From a checkpoint of a small mixture-of-experts model trained on Wikipedia: 5853 steps.
Below are experts of layer 3 (counted from 0) of a mixture-of-experts language model. Rows are named router (the router's row for the expert), gate (a neuron's input weights, with its number), up (a neuron's input weights, with its number) and show model dimensions 0-255. Each number is 500 + 40 x the weight over its row's rms, rounded and kept within 0 to 999. Numbers have three digits each.
After each expert's rows: "mostly gets" lists some tokens that are sent to it at least half of the time. This comes from a sample of Wikipedia text that the model never trained on.

# expert 15
router:509532540557504501452467542491594534487569576503506484477519503481546424465472480466472536483575537477483545580581484473482554567527506536492469498541500518529498497528450467475514480446472515486442519487476459517451496579508516565459478537489533497489445578595560427449529498510530528494433496489527480498497513456513487435515525534473470554532464538538621517512481511486507443462525471479557438487481486476453551514519501510564501514515436526567446493576528495385486531543464452489575511480440560527561525476521382469473508507486510467558500527553470483567484426485566461535514437463487497497503466483452487449473484489522562570531517466520476503537473517439534456549454465430460514458537546538516501560507453503560505477506614470475453491553510452565516525492480522
gate1:437483516502516537456508461483414427523501437516475521520526482497484538515445457435522539503491460500425422484534471504512552575511530479499428491531498465515549517563528439510504455500429477506488572577466446499454465434584524464542560422448472489518481545506476488472509487517485569425521504513482557487440495443473544495487451532473493484493460472541479512494540512442568517540587457495499522504499456496477536499559492485503474481471375441475537525558522506465482498493478472512508504478530536527482444502556460450533547546493510484529435495549570503540438428479490486517509509568532443554455425511535536524507473493520546502481452459506559477499495542444390452490503384502486394477486530457432523557555496524497521475450491489498505441509510475452534605583476475
up1:512469505540494495459512494498486518445477461559427510478494463493540505512497531400509587570470489470439494545445485516529494400459478495508457466464509457436517539535474495459515474543482505518486429516565497450451475427445467530442491475532483425486514510488471563496464470504551472515509511470543515497567552553566525460474460492593487516603518591484519476489466487526559473521461506498476471515499487445479488485473490558526565558538557529518575512489522464485529474428489424506502523463537451563479521514511564436620501477522514516511505506496577503496481509546443462517529468469497574480457505544424462464500524529477445488490537470572481511437484506559569479573539573508478534497527535531473460444463442561478454507520503537455484571575471524470482529616515424
mostly gets: "ington", "abeth", "lam", "rich", "rey", "ona"

# expert 11
router:533549514589521505517512498471535525580556520507428496536533537514499459543538473510510502531516462503490549467538495489530485602524541514496443604517476495507483439492425490527533507454501466430431459520443471525467530561600427483468541483447560454554447562480561530558567491498476473423480507423546473504481452491528515474536466513588498521533472483541498504460495498448452487464466533503562410444450510539513533526558515502521434486519508499509442530496468524397514513473500501550484502469441514479498488530525504546455571553516552515561395450492492507509518474492533511543502500502477495542491473406495482466539524484483506487546422458473487456532480453512570479617475481487489496390449552551488485498466476526515486446432543475541458500520502530585550444505506455
gate6:575513538460593460510537535427505515527507544486532541454551524517511520466512428554486500487478512544559546541570529544526523514541453516456458528524506486576532518504561543476503515504467511560523437463500552487512535503468484547428441516518510535500549554550553507514468431459477505521412485545497513582510385508563506534520479422445469469500503493427521502547518500486481497559455480580572466475494589491512507453517475538481449569496426513510485500465578505499567507436383483481454386470559499487490440516553561446499494506465558525464522528490541521513516448475490472460483521503467535551559473454477476492488562454497526439502473523412449460507483474514470510532470509512497522496442545530577518572512433528538484483472474440507477422448502520438470466503505543
up6:399591535519537476525491552425486486405466508497549438459450451506487521483443525581497571455489510481489555505485526504506530545440479463490466508530514557547475476507547461515533522514481437479520489525481495511479456535452505453531500421511582503502465487465480511483503511472464511527521530480571548514412497499511507516476465478528541577443498441527549467467538501541587485577486520519536538491525486502461454537472634501582529531424511584465510533534480513521581501479536519528594474571499585459551561507525468438507539505497525546510560502499514516480512499493431563467421513499464514526444466527490482392474517499507478440479531458493464467501493484369530494428530439487487486459485498447469456493530577503478477492565563432493481486512516523535531473507478487
mostly gets: " |\n", "′", "°N", " Total", " |\n\n", "″N"

# expert 2
router:452483562552449501473507528520553555487550584435475529506491493513530449446527510497510522553491551473472527544502518534481570509557534505434490502584495479587466522490409433446485551490458445504436496532493487476480468551498502548434555510483517460516447519519518462453504516535492487519483538496426477481502460478491457442455492500413474481561460521531605507473509503470573486484576439512546438486494458434461582548562495545587477485510450523466488481462539536475516597505540482538502453429505475531480509454517405478519464498478534521540502463465511491530470546457551500512455428482477502454581517518516460503504442495500598465551468470470462468518436486498473529529477450431482497435509495536420466565460478500549461526517640528522489529506507506512563451501523471
gate3:490507508569469544484538465520519533499520536481475498493447520517461525488474517426584476478465461504524519448506482506421488474520505515479492509561463537522537469509511487535512501553506428522473550454489501508504562530457505483523532477476517466563456447497555569391461489579539546490494430413560480461502459490518526519420546531546440438508513540503489438471443489520475494518581452489464443469451562486415483507516535517498409526549535500472522570502450453469525476532510480514476519401575517447522545472537455528509542505527514548524547543406509467495570491474515442559471554523521458548534478485526444428428497505578453519507444459498477485472498504554497567495444483492431449491380559512523444492485534487476438466469437471526536493548473515444499389473492505
up3:497519578484436481551588477514513485523526583516503528517501499526550465491449485486497503451531530525473563510519462443519580505507385490503457484513472488528475462529459581553485472426547524530504576594507509515437508557559544521525560509514512522526496449445432558507625530498537463488417503483542438419475466499509495534511442500505518452527480542489503491457576523468471524527486472555424488543497475482510555535459546526530530545564443506439517522487491490502538511508445510476512481472519451475475516486548526470525493571500455484390540508489439519546510492500509533509493533417454456529498512554413482450475525485535522537486482508576469536519528471519508530508510491491420527506500436525567482559394432572455479537481571497513516492515561520476462569477588468
mostly gets: "ially", "ically", "ently", "ually", "cept", "ized"

# expert 9
router:469526511529545446428494569464585531478500561476485452528568516537530485504488479433462496509487529509484507562575589486452512545534481479457501550560490514551482486490444417440462504514477440540456463540513447546542552554524480527521536497459487456503427561548525452461554469510519489489492517449475469469447510527547525428520531475466484500529480535560535530474508589482539459457559484556544443436470488479522644501522486553568521503572527487470510500449539498421521544507536507512554509479493493465560531436528420487479461488487533503510417463511514494518463513451514441485486452494495489524563493438489495455470458500512583509554419449515558434529456430534474469565485449495523530425448482547422459476445464475490473510535547527442467527531479518535514544542532507
gate6:515545477494459503484511504489495536543565510514487478454507435496523463603501499501506519501486502400510493448463530519506537508444575571545556489482519588481514551429469511504456445409534495523452495489548450549540472464464458524451527495442510429478543466538496446501530487512504488448507469441524533463539523473491559463516539463542506504449480516567444482506478538510475562535513545536452525547489551519495511459477468453491492500532487510489460502520486488518521460474493527539535489480526437584483538500529511497597425493471516442437466495482453475518471518438585484537520438522531471482586425377542463424504533448541445442516467426531511500499552561451470492587467506537400510438555515523490503482616482478427482529476501475468550536503580456481544526538462532
up6:537486461435448487456519551558497504535548462457522498476468483470484468484490467545553440583556529484446480520471573543489548531526502515455497527494555558471600555452464549531487496461516558459458536515498505580499513436557499503524449405514487544494497485565503511526492484574421469492477519478538529481483414515526519519546479409535492491466562520513484489441471442452458520497551561485466502525410501487491525487430523477525507564473474518501477471457512552509489484497547464552477534470509478586519491436514449420549448493550541535465465428460502503562527534510437532571480504512456583526551474465509404510500528504590479478450498506581483542550494443494496489523555486464463549447471524424507490558552586422524527550448481491498495546513484571497550546477518492
mostly gets: "ings", "ions", " years", "ics", "ures", "s"

# expert 13
router:501551544541471512469442497519492483469481587488493543489498537502519493493443535504508542542502477562484538560511552509505486504538523482461483577534476559510420506533396455475515530409484498548500522518508545536462459501486508574421552542504505464520504507517497439511503524558489485495462496510474480481477520524528511391503552545476452511524489494584547538523537514505467504467506447503503444495501540492529503505520443525571473505636408517514447481527518515445532565440539502518467531456489501551505578468500416501500485472453469488478437501452482546503440518373504484556436380548458524496530471462508470489456495494495566521504409507494448423562413512442535488554494524507518486432464426461466514499484483504471421521560542529468504543537515481549461526569560515
gate7:541472495538530495454523524540563509457559530489476435506486450480460547547488486515566537438429512580582480552540451471508553509545488490510520433469419460465515480581477516439444535510488441477551479528561499477509480549520538484495479554569506541488448501516526526416454527520503492494456483491603449451482469482519532504467506462479524421507453553472482565506554480429436570437512524525486473475450518529442498509500482536488446561511453562533453467510439452515442577560492482502497537445606531527540451456526490517480462496450514448467413492478480553559489422434497515464496573461448534521494447547508491539526537478480497477585459542464450515519524495468394453483519528458525495446540480524511504500457540558443552493531472488517499517533477490500504497546426566
up7:446550541469517502456470491434442518523416489500409488508575548506472444483428523511457542555516532516502450468465503431508518541516571582540501532536506495479546543444460525493538533493443546477485487467516481516453430568474499544553485473524511477481523533439486495459514487488577558564525485507413486536486514514450525471567488473541465529508401495536471447497523497574519485590523445555525524470523526533597532530538505449517528464536508537541529589519486543514458495501490565472502531538444470462549427588539515490556458522457556468489486536512539497447563538491458455493506455557479429489516568506548501520476498467509518540489551469459501485465551518534584528392538451571416474556507464496491501439555436486550514547517487525503446498475460518467481515490532441
mostly gets: "1", "2", "9"

# expert 5
router:499560505518531530470489516490509466504536568480534505473443549521549496535507498513498480462527481454461501519545504538470496513561553527456393543483519506485545469515505420509504488441491463511426562564504482479573505591539554536441556468446599457553508534517592463531494475501476514504476459451484409513429505506494507498499530540481476565492448555511567523502517502469569444477483502544535459474415554490527559468547499487555454548461464467521544568572545470508530544498533485469497424503497504503501511499504475476467497522488501465493421470541510540464485489406493411574424469537456476483544476492523463514552535480460505507518439443507456416556444512455478549554448512416427495456446499500394482484432506525517459548540576545504475473505516521552476469522564485
gate4:584510515487531534437367467541436539528481551445496516545487548509539415401463513501464513501552499528503428523474458552483454532506504496487540499581450513582589490509535453516492506508575516500462495509563508463509507450458446552483534450519496547500570479491472491472415509514454523479518580513436470451505514475495623462496532542498566505461516509547456472511555501515528492508504529547497505498470510447521461492525483473536552551543466504470520485514482497553538536547538498449517528464499470483460482488466517532490504508545513491515526570461474463519548552510526480484462483514527488500470594483480399540477466526514550529548464460531553437559460439540486491521470484531486534459606520564501490485534495445441441650510603507528548437519502487493468461490489521
up4:456492512509469448570540491559488469513497528506473460559463521595487518489516429509520420471440510447471542542479525486555480513516514551520394460504585581494492490498499523504521543402509497543493519486458519547458426555519549415489412547454534491508407507564459497509549525508517431502446519478501491457555513526505469466488482426461429520495488486489519498402496522492564509512469470546540510533503465473454491486519460471502490503521538534496509503509519548506553428517524477546433523555527530436506545515538473519482537435489508450510443518530493444444504446512531524459535508424530536501482471567541618494416487494558563458431534513493448475435521526515577518447553499471492500561371559457527444539543465512531496448533502515483520536514543461485461502473503537
mostly gets: "-", " f", "-d", "-p", "-b", "-f"

# expert 3
router:468551523606480479515467552510567511573510551495490524433513527524570454447430517474492503507512547446440479501496511510480496527559500452496462502570490496476456438547415519483467530507504461512530428563453491463512535574534521594465571476491556426552494527532535476461509442517456496526472508482505526537553469481517463415518507488489440512553486556542535547458578451443536424494547483482511495454490490450509591534575505528545481523520445517534482495441454545461451596492533487479517464516468477455507518504560472499501467470517525488481478479501517544491500487491543458471411411513433548485564509422526524492523458496426547546513469448528514474551470500532443545591489497461503489464485484553443513526512461474547433483438546511450543533530523527507446556555594505
gate5:604455477564510520506429531406491485461527479488461570482482561553573567451487550510493447503483455533480557401542500533494497539539517500499421530464434446463552527495447535547525501467404471470510532533531495521480532535500471449451523533497482448558519437487523558463565491514539487499508459477475506470506610546482542523456427495567473483470498496563463490492474503498433456490524469422448582545485518461511484415503490567512499471532495440504496465509493508440430579490460532551419449481513420511553551499457521507523413460510479485549546499526512501546464470542552506468512489450581531434484462542465469495502520403566432556488455558515470501505558506487487511488470464516532496476491503540507502535456516447466496471484552443509427491525523570503498476493503476
up5:497524553517548470477484492584532409453579513487535496467483492454494570449544543520498492540504419542471512476456508449515441458492368519580446461472458536492520459474503442458466549523510549476469528554471509469525501574484504511512552496558540528495499483521514478462534462476519506482443481539466473468501524497468472502500510532472496507474517533541471430561414490530528451507540514541488490493471460507458537366457469506531523457530588564456477454554484463432484478443570512471581535582463398465527482550493489554466453505506485430463493456497520543519529510453420417475497496480513459556468446448573478469566486439514550526505506500507497443490501520508497499477503470479564495465553542528567437594485496511473456479516443522462546528440575516492542512512549506
mostly gets: " long", "ained", "ested", " great", "irl", "anded"

# expert 14
router:429458487620548479477450534508536538517538557482463508534533544455472443519454473459478472521513511540484519567535509529486473600455530474428486582515459509466479549509481468485476502459500497469409493538458509502459438564517545560417490533433515424494461474565534432506505491554503493456485470494521479487508447481517494407513570580504485563575532544497575534493465506516502426479512473475583438519519500488531541535522460478481508461519457512520468544516442515491480585487494497504566472479426543537551458465497389479547506530541489502448470517452480490487486477508532359520418492460481504507521420489538504461518477442492526502539457423501474463485502502499465524515499520461506528437513531520464490540461502491469490555447571558468455432565527551520470556467483502
gate5:419494499508509469501562547536503450491558572553499489439458581538597404495560456469523503515474448504556487495470459534512538540521399494454497532552358490462538520465500479537543440476476480537451547494508506540487488489512546540482488503516529446516491512593531522495577487489479425504511492496548507496498513480490413448509475490465495458499508438505535548510514488533476443485458554495505531576540525504539480480480468503495512487510475491470461521505497512526527529515506467476560505528484480419522477471475383510615432442561547509528513474524471495446488499551547463496492517442461537495468505422513507439520427484477523557496536521535535461566472598500439479597571493538490504456479512503478566571537513503575551448492537461524499482477427547541500490492498420
up5:508459419455499497529487491500490529505505534465521481514519486459423495523449543549521472548498557512427483564498542486487440452443589560594431510484587492506405498488499515412521582518517532455519465470461458468538550555450487496500444445492453553468487497435533473464427526478525560484478532521529527491476550543483544544465582510497532524508453525437440464510529496533509517503518509524522465430523447447493547512534519530527420534597457454540517479510491509526515551529574497531447480436512467576452503489554531482412548585462505505482468470487560517527516480456534551485557467567486434528519511497469532580461517474502499411540477485440532547457500451462531494421450524451494527521551489474529430471494444477449442562504450503468489527489553459468532514507514537
mostly gets: "ski", "burg", "и", "ić", "р", "shire"

# expert 12
router:502509519627512490436508546507528582511540542473506511484582567503574449489453532438504532506579527442461584576552548563479479557519489471484463496536483508496521529519527410493504471476462548507482444577490480510542435553471515575443542463469557498490472552598545445504499497508524489496482458486471519460491498506527512400488575566504451633524495505523509504471542472474524535468465480471539458475512523494576533532531502514493491528552409509525505487567502558483467534529481433504526495504467538523489493461506455505467500493486499468569509532480471519490480430488501412551405483457431545499520491451442498456500485463461550545478478482528521452503473508486514537584489465490510492391498528500465542504536434527470467485537582512483503516568530493510427460557537518
gate1:494546529527528395481520433554569523531502573521526467460578597482481511504510490453482625533486569491512514504495548475526523434543574441441485612579522511585429506460538511488481448544530531516502502509505439460531534524418471471489493424448495542548528509466526456516481464564542481550470495442491506497485506570499490468426473509422507497444459511511491479440451490480456464520489509408455490489511460474491450562485575476512422495550495535500546556526464449484580519452447508489532507458520512508473491504523486539497458492485495427535434517557438519536532446470479405467548527502492534485502501570532386512535535498496492543469561500527505486594501512542519581491520453506450517479473526544462538501509533513505510541473532533463467487459488462476471463498506486
up1:440476482535534459558516469489561501546594518507498458516516479495471495464463467478439510449524549478477521486492550524534491513509550521515525510576481549425430541454523507450454468480480468493556510473550534508389503521502465537505447564572498497572550441476535442455509482511462420481511513501443531491478460508452554453502521561498535542489490527502501484470479564504438393482485490501493470574487529564492460516521524480426548460519562458518440501525511506464520507431496511432496458487496485525495438485489559513418469407561455513489530454515452527486469421554582426551500518487481493516466490461555538439416429553491446538481578560517555509488564494501510431510534530435542493537477552524475523524467529529547537526530565477424549503463445529439478539532436472
mostly gets: " Charl", " Robert", " Frank", " Harris", " Jack", " Wood"

# expert 7
router:456522457603510563498450573459588532507512535476492460549466552515589529482504509500501493463542470513484492517502559493548541497523537502471529517503470504542498472511462395501463465474480462524513496543522528484526478594510516584510567523505524475511493516550507443564542569538486503511466493431489466490527433445520491459519503436518472593458552507600526526547448479477485513490550504568479489422420561517493517522497461530515522536546529515453510531454524455479467546466516432451536486490465498537478503479518382473567537482471496484488454494493564549542474495417493481558486437535434442533552423472554522502461487425482563512587502434527452495597450503471490497512510536457471484411489450529508515548403478498509417532519544522466490482526515479488514475495548468
gate5:483516425520535495464528584529529524469514492502500471453471483548537521552477468537498534425500550533499493513486495462545538509524481475461533508576436469482455505454529478522461525517435522497527439514468441546511431567491552520443462591518516578508489477479497466522472504533476499471496515472546398516482569489576522495474477520496585512487446499494539542556514477590492500521504517416493422571498534518554519514490516467521448560484528506491477489508504552488481539498498607534454547447475578493502546510462475512564471578485528465492546462457458521454498498529458539464437522441431513535500466517527541539482451481576534473484549362528479483501520512443439474454447515483471522442484576586458441489531552554544548531543516474516555432535469537449433523568479530
up5:490584478461543573573518504491582518569469495471498440502548539480502479563499476503455582466512552497501481524501469549549550547530485497498586505528482530495513485487460457543511564492454517458504432472507493552531479519536545485464526486508452556438470541527489456559460484569517514486518454441486374499497562543508525452479449512499523506428402595515494507525457439501446565520528483508437467569514525556490486493491539493468394542499597382504543492495464477545469502446494577545505536490519518495473520503495520517530472486497536542485499518468485461447462596542525484470441563472442529494480455472469536475465548470583500531444490399434486511457512457488459487481523439469493516497477481539473501475516434502552517479551525516519554456432450440524496483559519482
mostly gets: ").", " but", ".\n\n", ".\"", " where", "."

# expert 10
router:507516527551481528459437516547535488508589530456531487526486552497549543565422504499468520538496421508490477544533520511519526535474505499467530523566456535517449544496442453429501452438454488489510426557506479480499448580548449561513566461462556435536462538566540415496559546574505557502466463469494499459484513506556473414479516633500488530548532464549565482487460521496488476497570510546518489521443486497507634569495499547538495555430545529517499535537484463459510541523496476481476458485460518475569481509486443550435539465509526540551450522514509505549454470465531448535478469562505525556517484443534540467480483478482561491504473507496520467445410529483529536551478477462478544534413478456470456555447461457463445544555523541503510519505470548474494530520547489
gate3:490517492482531568477491445476528559489488430537522518527466504529479599547486473520495545546439439518514502430501544481494450555591432536478450452530537518514442461532470570525573540490476527481485452440543455459598438462512512486461455540553474505496449475491496506519434491517446517545512523490500547528435525502570439536576499485514495467577517521488533440472422499611479517502522511542544456525464500500544551480509446491501478534498506527528534481487460455495439584580529522487517456559448362477489472502496527531527489501413445513524498442468475558498538462569543488488506500563510487561549476461443519497522493468516441462477455520448480538503564494503528525557507466478513599498502485460522507475459491460461482469471558505408538530461577541564518481467532473
up3:546475501495495514546538487488543531523508466449545489427530518473533503548504491535507453489430471554604517466450519526449363563485498488510516514466531435544445437535477425557534549517503558469509495487496462455505515501443515405547555520473545527415513492537442488497497477478485482489492494544579515490494530456468466495543484445520492447550548606532439459551460471548443466500551521565517437539494410416405443542537494508477572466514476502507519558486464449545483538507538558571576516485461493485466469509558476489539511539544492549473469487542451507587513551513520442500498498467518535503498524540518513471454478511460554477484500512389485515493497505532435414480574498484504550485484534516523486469530531512503537482505537478513575474559554526542540466540535433
mostly gets: " the", " his", " The", " a", " their", "The"

# expert 4
router:438505581540544482487487585471510490543526550528558459537516576477579458501544469438479529518576517497499543581545529483558479546554514555503474509546544505540466510499495470498468452447543548458451482496420473568539453535554458588460534535502524432491446567540581474545570456520510529439489452460460495451535506551556543454498558539501485526497488516487536497495457529510491498492536491480599463504465493534494521535490488510559513528547486460495491472516526470444480530484496441523520469496502488460506474503467445479476552531444519452544481554450486471446491504483551496578414487468445499524587461500430442448572459440410554459489539492510477463527472451460508470572488467452528526453502514578510477464523432497499507543579626521470489528499493497525483492548544478
gate4:465588570547554492535500518461469502555498491506495464551538486482499503498559497528539509488526497454555571553456491466546471473518451443461458416499500529553457471466466501533543478479531425520537460584601512438513495509569507500515502501404543516464471463433553467454536464554493519506462546539537456442502540441452560552481513511520424500576516477525509448546523492558513538562445513497530495502513496563543493442532474414500591513558561529471555581439497502461559451463483494504497496519567446561466533566555501560515473456511525477451472475514480525482507479452485455419446489509404471561495541490501481468529490481534538521433512476538530493520550487539550492523488462496409518492486481528471508461478482495557529422478541513520472446523561479521413505430480444
up4:437514530555462528550561517521576516420484508475551472567488487390543468495480478542443583505503509513470533444518505523543506435512496474532493511536561497559464394504540509516460444478523516502505458512481491533581482580527417503527534499499537577519485479544550433481536459495494494458502465461542502459536486527468537538416487556534483449519533451595473482533480520497522446561465551540526470519499545527570468542541423450555536470538524540486476554514480456460504456524500510456474590466449584572463479506557519511504439461504504438444497526498522479467485516511486531439533542510516467523525528414440465451469468500510504478489568461565465528589519529503509510572485515536418492477541553539525539529504503531482441537538496528568458539521539555476453468438443524
mostly gets: " World", " government", " United", " California", " American", " president"

# expert 0
router:510562570562536553473468552443511552511495591500518494496509501580546482528462469486440497506497476490475502503506559481462504526498551496450391568547458551503490479517429480542449504409483510465507527525500536529486526567585497527454511514434494457505467546543492432497512453535533476509502475476466469481488500510503489469536541553519441543537552474536592507532481507418462490513510509501544431477440530527493654480567483578496470531503388485497502477533485534450467540461533504497495516502469537489498524488476463494536500486487464488559467494511489570484440537411564472565465455533461521531474409466498499498482460502461540502498510460496472480502488512466539467564466454501531543370432462550429536516486511506519381584552529466462494503552550499486491510512471486
gate8:519450531558546506495497448446542407574556488468548525478453528532518484499439573473406459552503468499507558522485565560508543552466533478550466486456467536446512494448494456483414530550454531586534440437423532466532547539570498504449465493475571438509539459472454476476433463467523471495471409428473522514469471481488474441486543528442556492524570442470599507454520547498481494502486498450586488519455531526499466464457535510436531507543474509551495454494467532460511492429535505472541473527495511475543484523468470504537491526593515468504514513526523525497534510489468502497460592487508573484439502438482467521536499543469543514466457528543516483552477549496542422521503608536484495490520485491564458502501512461547471488495559407508470585556504508471483500503443487
up8:533528453479536555503597417533613460526510414522482538506487514464497474474479573509426486486468483548458497492502553575608486516515481474528505533487530535458563534488485466445460566445590451495488510508522515458415505493523445459520490499528553535414506502424470576515497531515513524525539520414467474485551529540497496506463512418499527573372531528433539509508481486486507503573440503504526513433537504512537481470498514498490501444516432569508588458537530476586556529472463544496541521510501496509476445471524467546482451483438521482402502550492487467499446482453434448468502510474493585511460480460553512502546478537579540539504452550505476504534526506505458517466520568525455516566464487477558459557496470470542499498545549489522536493485523496462448512507523470
mostly gets: " ", "–", "',", " −", " round", " December"

# expert 6
router:454505502500464508509465547508624540525520563526510492472475545571535501501516556492497481444475483518492505459499528573505473536624541503529465536479383586551431449459432512520535501461521466523468476502487489508541517485452507491442503536510509499535449517495537517532528489555490443382474466458496487494521427487510491474511485542556482436570508452505516505549535460537505516536502487564488478461467518508503526492615447533490420469539442486488480553461373531484530552464544501477471495507498516521455514476524443549496463480482464483541465426494500558523486405469580482510461456550468528574478472408404422540544531485463515512470504478515465471562463470495524519541510485463489501459417486470468480479455453453507444532468596507524512502525475468550490497517538452
gate5:560477482522497525530569456534517440468495468436469522435505468502420488542520529462434546512501501466504464503517495481482478460548527574504409562511445500555469474458474541477487472462495586580434469517581505379504450450489491528570479485475513509456483533515481481433400452450472473510468527486461475493518521474461474565493496423485462411536469527501495476474522549445462496554472469451548521420469481448488582467447532558551551506534483578491480491475476405512457509556474475517466532552534474512489444464537514497445430516511495462500484534480546551476525503456388494460513481487551557496537491513461500429485421512518531484471512511441508483483509495493527473551448529451488537481523518572448515531520457572470515561518591551512558536466521484475427498517535458
up5:506486543523483452498458462533523520499526494508490502471476463496510500487501510552464489449515459520496602534483493529546489470479496422568514444482497495516512506543439526552405523553546483435470531484483499543459463539509522510498440557522542574532478541459514526546545476475504471407482510457561504401532486468476552524529419444515479474475493504448434472527461540537521495544457451558577452573461483532511475482588524502438503523531462514443540446487556505437558515514500463535471535467488520500521486522539485487491530539444505461553493497525502571511543464530519491397475515466519506481394492436496502538371453557475550518500428487568488518475476484463565559529474466488513454509459464379497407469481513531574481438446508448517459561528531534516521515499443431
mostly gets: " et", " [", " spec", " (\"", " word", " *"

# expert 8
router:485545494515446493476472518493478586546513548453468516539494528519559482489475502466525473537524494459459549462577578536486497612556523573453515550450416478579462515468488481522532472468426482478443493490476537543499556499565426566488458497496506469525428461529563480520514512521489496405426463505486480480569461514570489484510479553497481523537521480542479527440551494428482523507485497483506454468486537516494552504488459448515447495542454483491464554514456548427497501518453512516543456467438478487486531518445469457533537480486487490534397541551575623477486400487573492530449526502496550516496424431535442462532455453532547543558481470497431453430434446521505551524470452451446512465501481491493511466431496480531469511486525507478540506534505460475528462565554467
gate5:554576504540502485433483513501579596537552474543485480448458540497523510543474532469509441497535528538484511523431537499555472569524467506437506535505514503499459537477515505496463515433462517465540396496501500454514506430420475474535517522494484406465507545478512555472535506546440501448560469527570493540520475517562521505406587493412548526488508488540576474427474487579526502532389459560479513488479497570497453459503481534445499473491556500538530540455510461508485596457529463473463565465472556502499488456492499539482510529472466572461472521471534471506541507510389515435418453536524472522493532519515559487551540410561489448530566465518503490505514553508451472536507461500477449563533540443480467474521534497506475524472526488450521486509543452543465445535494447
up5:496506435541491493521463521443470536576542474526480536482580609384535503488524501495526506473476462506451553517484493540510541573546508602530580491506537479574531514502491486576493494542479490421476524499487532503485500533489552458545546492496527560467486501459471494530576528569489530466533460520572509536501525502482531508485537516402491538510538467531518520492491509550521506523512428509537462552534598504468503454557476416505524534504515486542519573438492522503547494443482500417503509505491553497534496494525532514459533489500521553506467521556441470497503498475514543567541481526468517521443498508446476513590552556467430573515482501488453489493429586530504476486529498459535473524562526566526463542495492522574511503562575443479525556497585413556418520448516406
mostly gets: " on", " in", " during", " On", " off", "On"

# expert 1
router:531582502561514469502466521489509485538537562516513502455508560504518424500470499466516581477548545516476494540508541499488478568538510507518468497568459494443461511580373442549539486472481518515475486546519562537491481535518467595418466482448552410550436523596547470544527475486460503497400490446478490494594503515539480468538492535510483620488490544550576522515547513461431496478472520455480519498446521512544571537497459498535522510552433476537402575534486499440478565504471427495568521492441509481530508576470456493487515468525485478567472518523499498489497449524542465536431498489474565496518474428421497446519466488412549516519513446521467467536478485508509516530495510452523487417472491512497508502501460444488491513525515528475493530526507527558440568523526530
gate5:432481511540504503498445476498516502527538507496521465540505588500481529555442469458432551487561505468471517520511488552558480460492576498495528449469546444498518486491456513434464450493490465509504477512537471533510472463443486574491534557483582482521476487502531479523450502521583532507454457499516568471489477491478516561514493477535461456475482515425465497501581483510434482492543567449406436527482432531455482442494518520481527476503471549466566504460517497499588430472457486511564510613537514513517526587506463516477489521540483508484438548540461540466494512425586578488468537432463481501631576416477459437538450527508529436508458513502510450510512522436514513504512498472539396445491498472568513496428512411505477493479503535467531443481498512433539535459485538
up5:543482478520456580493476553542507450496495498522528521498464545595476480512504498564453453515449503548472588487492490512481524564427525545452536505532448493469557430506488524467535579498495387506519474424477499491526446521551470511525540448523462515396500529478480490476517477478551525476470453491520490479484361547510480477446475486457565495536600535540475510436456508521542486481453549538530517493506472461529506504458509494624429518496500529481501453578500550515522573516500549491501508468497449462494455428482514423513491458531534588519465533530459468555464517539549571517546447483513517473522515528516546504522483481469467517502497511448473475558536505433497554484520520429548566456444521489489513441506508473514547591540412511464489600469476569486477532476543486
mostly gets: ".C", "irc", "&", " Rod", " Av", " Los"